{"d_model": 128, "normalize_top_k": true, "lr_router": 0.00122, "vocab_size": 2949, "init": "uniform", "train_tokens": 490200000}
Below are experts of layer 5 (counted from 0) of a mixture-of-experts language model. Rows are named router (the router's row for the expert), gate (a neuron's input weights, with its number), up (a neuron's input weights, with its number), down (a neuron's output weights, with its number) and show model dimensions 0-127. Each number is 128 + 24 x the weight over its row's rms, rounded and kept within 0 to 255.
After each expert's rows: "comes before" lists some tokens at least twice as common just after its tokens as in all text; "comes after" lists some tokens at least twice as common just before its tokens as in all text. This comes from a sample of Wikipedia text that the model never trained on. Tokens count by the router's weight.

# expert 13
router [108  89 167  89 154 120 111  96 138 124 116 103 117 135 131 129 163 142 126 110 126  99 122 158 144  89 143 113 130 148 101  91 153  83 125 141 173 113 143 131 107 122 140 129 140 136 106 137 113 178 158 127 165 106 102 140 130 144 137  94 147 123 123 140  94 142 167 130 140 163 166 157 101 127 125 124 120  71 147 113  91  65  86 104 125 142 125 146 175 171 129 139 157 139 147 153 128 126 134  79 162 142 107 142  90 133 111 161 113 119 108 100 119 130  86 110 125 134 135 163  97 148 125 147 154 147 155 161]
gate0 [113 133 126 130 147 180 106 118 160 132  53 134 133 109  92 105 133 133 151 111  95 141 125 107  99 113 121 115  89 106 138 120 124 117 155  96  69 153 110 151 115 113 155 117  97 138 108 106 160 123  86  97 119 172 146 155 143 149 118 120 118 130  86 116 158 125 128 118 161 152 127 173 135 147  96 125 120 102  94 111 126 130 127 126  80  82 139 125 128 121 141 153 146 137 161 132 117 163 161 178 156 106  97 123 129 104 145 139 133 147 140 155 120  98 107 140 127  71 143 156  92 149 131 147 142 105  84 118]
up0 [156 113  71 130 141 169 137  97 118 117  90  92 160 122 135 140 131 113 158 106  55 164 131 100 148  97 136 144 104  92 155 127  98 172 139 154 108 121 129 101  91 118 144 113 121  93  74 143 128 139 109 170 125 156 140  91 117  84  85 126 117 142 134 122 147 126 132 175 144 121 148 117  90 117 147 133 136 155 142 151 128 133 127 137 108 130 106 103 148 107  76 110 110 124 155  81 136 117 135 106  95 132 129 118 130 102 139 102 114 138 133 100 139 100  90 146  93 115 168 118 172 134 146 136 127 124 153 115]
down0 [100 138 158  96 132  88 131 165 145 143 127  62 100 161 112 141 147 160 127 134 112 131 116 162 125  95 150 108 160 133 138 172 137 136 125 134 130 109 152 126 148 116  91  86 142 151 157 144 150 154 140 151 127  81 157 127 126 133 150 151 136 122 113 129 108  65 114 127 119 122  63 121 118 165 139 122 104 102 158 102 185 144 122 132 128 113 117 150 161 142 154 121 129 132  98 143 140 133  81 118 141 152 160 119 169  97 122  88 126 141 132 147  78 117 137 103 122 128 117 152 100 126 103 117 104 185 117 140]
comes before: " |", "1", "0", "2", "3", "4"
comes after: " |", " ", "–", ".", ";", ":"

# expert 1
router [117 177 107 150 167 113 107 132 145 126 144 126 133  91 133 132 157 122 113 151 151 173 154 133 119 122 116 137 172 131 130 117 144 103 151 136 133 131 165 157 125 158  88 110 185 147 106 132 159 131 111 128 115 139 108 126 144  89 114 144 114 130 135 154 169 172 142  94 130 114 169  81 113 135  86 140 115 142  82 141 103  96  76 104 104 156 105  95  91 157 144 140  83 103  98 170 147 116 139 136 146 115 112 123 130 126 168 151 109 114  92 134 126 140 132 157 135 135 139 109  85 125 105 157 148 175 144 119]
gate0 [ 93 126 105 129 130 115 126  88 133 113 125 122 182 135 137 141 123 127  98 144 104 101 165 111 134 120 128  99 143 159  99 122 149 138 151 126 115 115 144 127 112 139 128 171 156 127 117 176 112 112 112 135 106 110 110 123 163 162 169 105 166 141 160 110 133 125 151  96 145 122 152 136 113 146 161 139 118 154 160 108 176 136 142 131 154 159  61 148 157 134 106 171 124  90  86 103  72 130 124 132 162 103 124 105 165 125  96 140 113 123 125 146 138 132 151  84 100 122 121 166 115 103  93 123 128 175 166  96]
up0 [120 141 124 155 154 120 132 116 124 140 114 162 140 114 143 101  89 129  98 120 127 153 112 122 105 117 124 151 149 112 149 129 162 146  85 139 109 177 103  94 147 119 115 104 156 166 114  72 120 132 125 147 141 116 141 116 102  93  87 135 114 161 155  94 103 101 131 137 117 111 126 139 192 139  86 122 123 115 112 134  88 176 101 125 165 153 115 122 129 146 150 153 150  82 105 147 141 137 152 106 108 172 116 117  94 176 155  91 144 105 109 147 137 137 125 133 201 126 129 101 126 120 161 102 143 153 107 137]
down0 [161 169 107 166 104  90 118 131  73 111 143 160 190 156 154 113 119 126 129  93 148 154 122 152 134 121 109 117  97 153 152 119 131 139  86 113 146 139 123 101 127 117 164  79 116 157 117  94 119 129 162 141 133 122  95 134 136 120 119 101 124 177 116 146 100 150 128 136 119 120  62 129 167 115 112 125 127  78 125 128 139 120 137 139 176 127  82 117 113 138  99 126 144 138 136 106 136 136 116 119 149 129 120 162  86 155 123 121 130 125 130  85 106 130 135 115 110 154 175  75 175  99 136 133 130 140  96 130]
comes before: ",", ".", " |", " and", ")", " of"
comes after: "2", "1", "9", "95", "8", "93"

# expert 4
router [110 116 132 107 154 123 140 176 119 124 127 159 133 103 140 167 157 114 140 131 129  85 100 163 110 189 113 139 141 164 126 119 143 154 120 127 135  83 112 112  99 120 114 124 120 145 135  92 128 110 152 117  91  96 144 130 103 167 105 119 100 130 146 104 176 116 119 116  70 176 172 124 102  94 124 105  95 124 128 166 143  98 141 130 112 133 134 117 145  94 108 140 142 122 124  85 193 128 128 159 134  65 120 127 141 129 100 150 154  80 118 140 102 125 137 167 128 166 112 136 134 149 148 128 141 130 158 126]
gate0 [131 107 138 119 131 167 138 121 138 139 122 156 147 152 140 141  90 124 171  96 139 128 117 122 149 152 150 122 140 153 107 155 165 129 150  81 125  97 132  98 162 135 144 125 112 131 153 142  98 109 132 135 117 150 154 139 121 138 120  74  64 156 139 143 112 131 169 120 150 135  89 132 102 171 127 130 114  99 129 125 133 140 128 109 124 114 131 121 159 122 137 150 131 119 116 100 173 110 128 122 181  57 156 155  76 156 129 157  91 122 133  81 138 159 145 120 144  91 138 149  89 161 164 176 137 123 152 108]
up0 [119 101 126 107 121  99  99 115 123 151 105 162 121 113 101  93 117 136 120  84 148 140 123 145 128 149 140 101 133 146 135 127  87 113 144 178 131 170 107 144  78 147 128 147 138 153 113 110  92 140  80 130 143 145 130 128 139 136  93 131 157  87 152 150 148 134 111 121 140 113 136 129 200  95 140  86 123 126 169 131  86 112 156 117 135 137 148 143 156 129 145 166 134 134 148 133  87 118 108 163 139 152 115 188 128 123  91 152 133 179 123 158 135  88 126 120 111 181 118 126 120 170 127 130 118  85 151 140]
down0 [ 72 114 122 122 135 162 155  91 162 117 136 131 120 163  98 115  75 131 172 129 127  92 150 122  88 124 169 111 142 116 161 131 116  93 142 120 161 115 120 125  88 119 143 135 118 117 117 175  71 168 108 130 154 122 112 113 145 124 120 118 135 126  91 139 137 123 117 131 163 145 123  99 104  69 143  83 110 133 115 110 158 188 142 122 150 134 135 115 129 116 168 142 126 120 124  85  86  98 161 125 118 130 128 104 111 133 127 144 108 149  84 156 123  93 122 103 145  91 120 138 119  89 155 152 108 153 114 147]
comes before: " ", "\n", "\n\n", " The", " In", " He"
comes after: "\n", "\n\n", "0", ")", "3", "%"

# expert 6
router [124 138 147 115 100 138 157 159 110 120 120  98 131 110 158 181 103 131 110 114 165 108 124 163  94  90  90 155 101 137 150 119  98 139 134 149 118 143 110 117 161 123 149 138 137 156  85 115  94 110 141 125 155 121 113 142 110 149 155 119 137 122 153 106  77  71 142 152  74 124  82  76 154 149 140 154 133 159 125 160 127 132 134 122 127 165 109 151 107 131 112 125 128 151  89 138 114  97 104 134 152 163 118 129 155 116 117 147  81 146 116 136 105 191  64 142 131 118 122 111 120 113 126 148 118 129  99 141]
gate0 [139 149  98  94 140 111 150 101 145 151 133 114 134 137 127 153 116 128 120 132  96 133 113 159 150 139 133 150 113 158 151 140 101 115 176  99 153 110 100 113 135 166 144  95 102  87  94 191  89 184 153 171 139 122 106 132 143 173 155 133 130 147  94  90  97  83 131 172 105 122 162  79  85 160 111 146 142 126 126 114 152 132  68 131 114 114 129 156 127 124 110 141 126 114 130 120 128 134 109 118  91 114 102 141 110 121 134 198 119 155 131 103 130  99 112 134 129 125 119 128  86 122 110 125 124 116 135 131]
up0 [144 132 145 142 126  90  72 156  98  95  89 139  93 123 134  87 171 134 142 126 131 110 157 110 111 128 101 124 142 103 126 125 140 135 105 155 137 144 160 137 114 102  82 144 128 149 152  90 157 107 118  63 141 146 166  98 120 111 121  95 101  97 141 128 115 168 140  83 175 142 122 173 188  90 135 121 129  93 144 136 146 135 143 120 116 119 122  99 126 107 186 150 109 136 123 135 123 122 127 124 157 157 121 139 116 142 120  74 101 132 115 140 117 150 142 129 111 129 151 109 179 173 138 116 128 127 149 128]
down0 [118  98  88 113  95  77 132 143 119 116 126 136  84 111 111 126  88 129 169 125 122 177 144  94 108 167 127 108 158 118 108 117  83  92 121 126 159  96 129 103  90 123 100 161  92 131 155 149 185 161 146 116 127 151 150 152 136  90 144 124 165 142 100 153 116 150 116 130 145 131 123 155 103 106 136 107 121 134 126 118 120 129  75 111 102 107 107  85 117 128 112 110 105 129 145 111 169 178 165 117 133 104 160 120 133 146 110 100 107 157 132  69 131 125 157 108 150 111 143 144 113 115 144 128 109 127 106 102]
comes before: "-", "|", "1", "2", "==", "The"
comes after: " ", "1", ".", " |", " in", " ("

# expert 12
router [127  99 198 113 125 114  99 137 116 151 140 166 106 135 123 135 131 145 110 134 137 124  96 101 126 150 116 168 108 159  80 130  82 153  99 145 112 123 140 139  98 150 148 116 101 160 124 112 107 141 141 160 115 125 150  98 163 104 108 104 136 140  95 141 114 134 118  98 168 110 164 191 132  89 100 128 152 162 115 122 133 162 124 138 104 127 134 126 109  92 118  98 108 160  88 118 158 102 140 114  70 122 145 134 139 186 110 149 151 159 115 143 126  80 142 158 106 130 134 135 120 152 148 145 146  97 124  96]
gate0 [124  95 132  94 150 142  97 122 132 140 178 154 138 116 120 123  94 141 154  95  99 107 104 146 147 138 131 131 160 103 112 122 113  65 104 100 151  96 133 102  90 105 117  74  80 106 134 137 131 122 110 138 115 127 135 100  99 180  94 129 134 110 119  99 141 166 143 161 143  85 163 127 139 123 131 100 127 147 101 124  93 101 115 119 149  94 100 115 118  84 119 139 130 147 166 118 139  91 152 145 110 123 123 131 164 131 101 151 171 104 109 107  96 152 105 164 148 151 144 170 115 115 129 129 127  91  94 135]
up0 [138 116 142  69 136 121 111  91  95 124 149 147 155 154 142 131 115 154 161 114  72 121 120  94 144 114 118 134 113 119  99 116 128  74 104 121 137 104 146 145 137 127 106 112  75 120 133 151 100 106 120 124  94 149 156 108 111 153 136 162 140 111 141 139  87 119 121 181 133 118 132 164 120 138 134 142 145 160 154 101  99  99  67 121 137 140 126 153 153 144 157 148 103 117 104 102 146  95 143 130 155 110 134 168 108 115 159 104 142 149 134 135 179 128 113 142 144 175 115 135 157  99 153 127 140  98  64 116]
down0 [149 139 119 111 152 138 125 172 116 123  90  96 130 164  94 137 116 164 145 137 138 113 109 118 156 143 170 100 108 154 150 156 116 103 143 141  98 143 170 143  70  99 125 176 112  92 106 150 112 147 116 146  84 121 124 120  89 111 148  92 113 111 120 117 108 139 154 105 156 135 119 145 147 106 135 130 156 145 127  60  63 133  72  92 151 117 121 157 114 138 119 164 134 131 144  82 147  94 104 147 112  99 123 133 130 117 139 123 150 124 168 108 125 142 150 136 148 155  99 108 132 118  94  96 137 119 129 137]
comes before: " ", " the", "1", " P", " D", " a"
comes after: "\n", "a", "er", ")", "o", "i"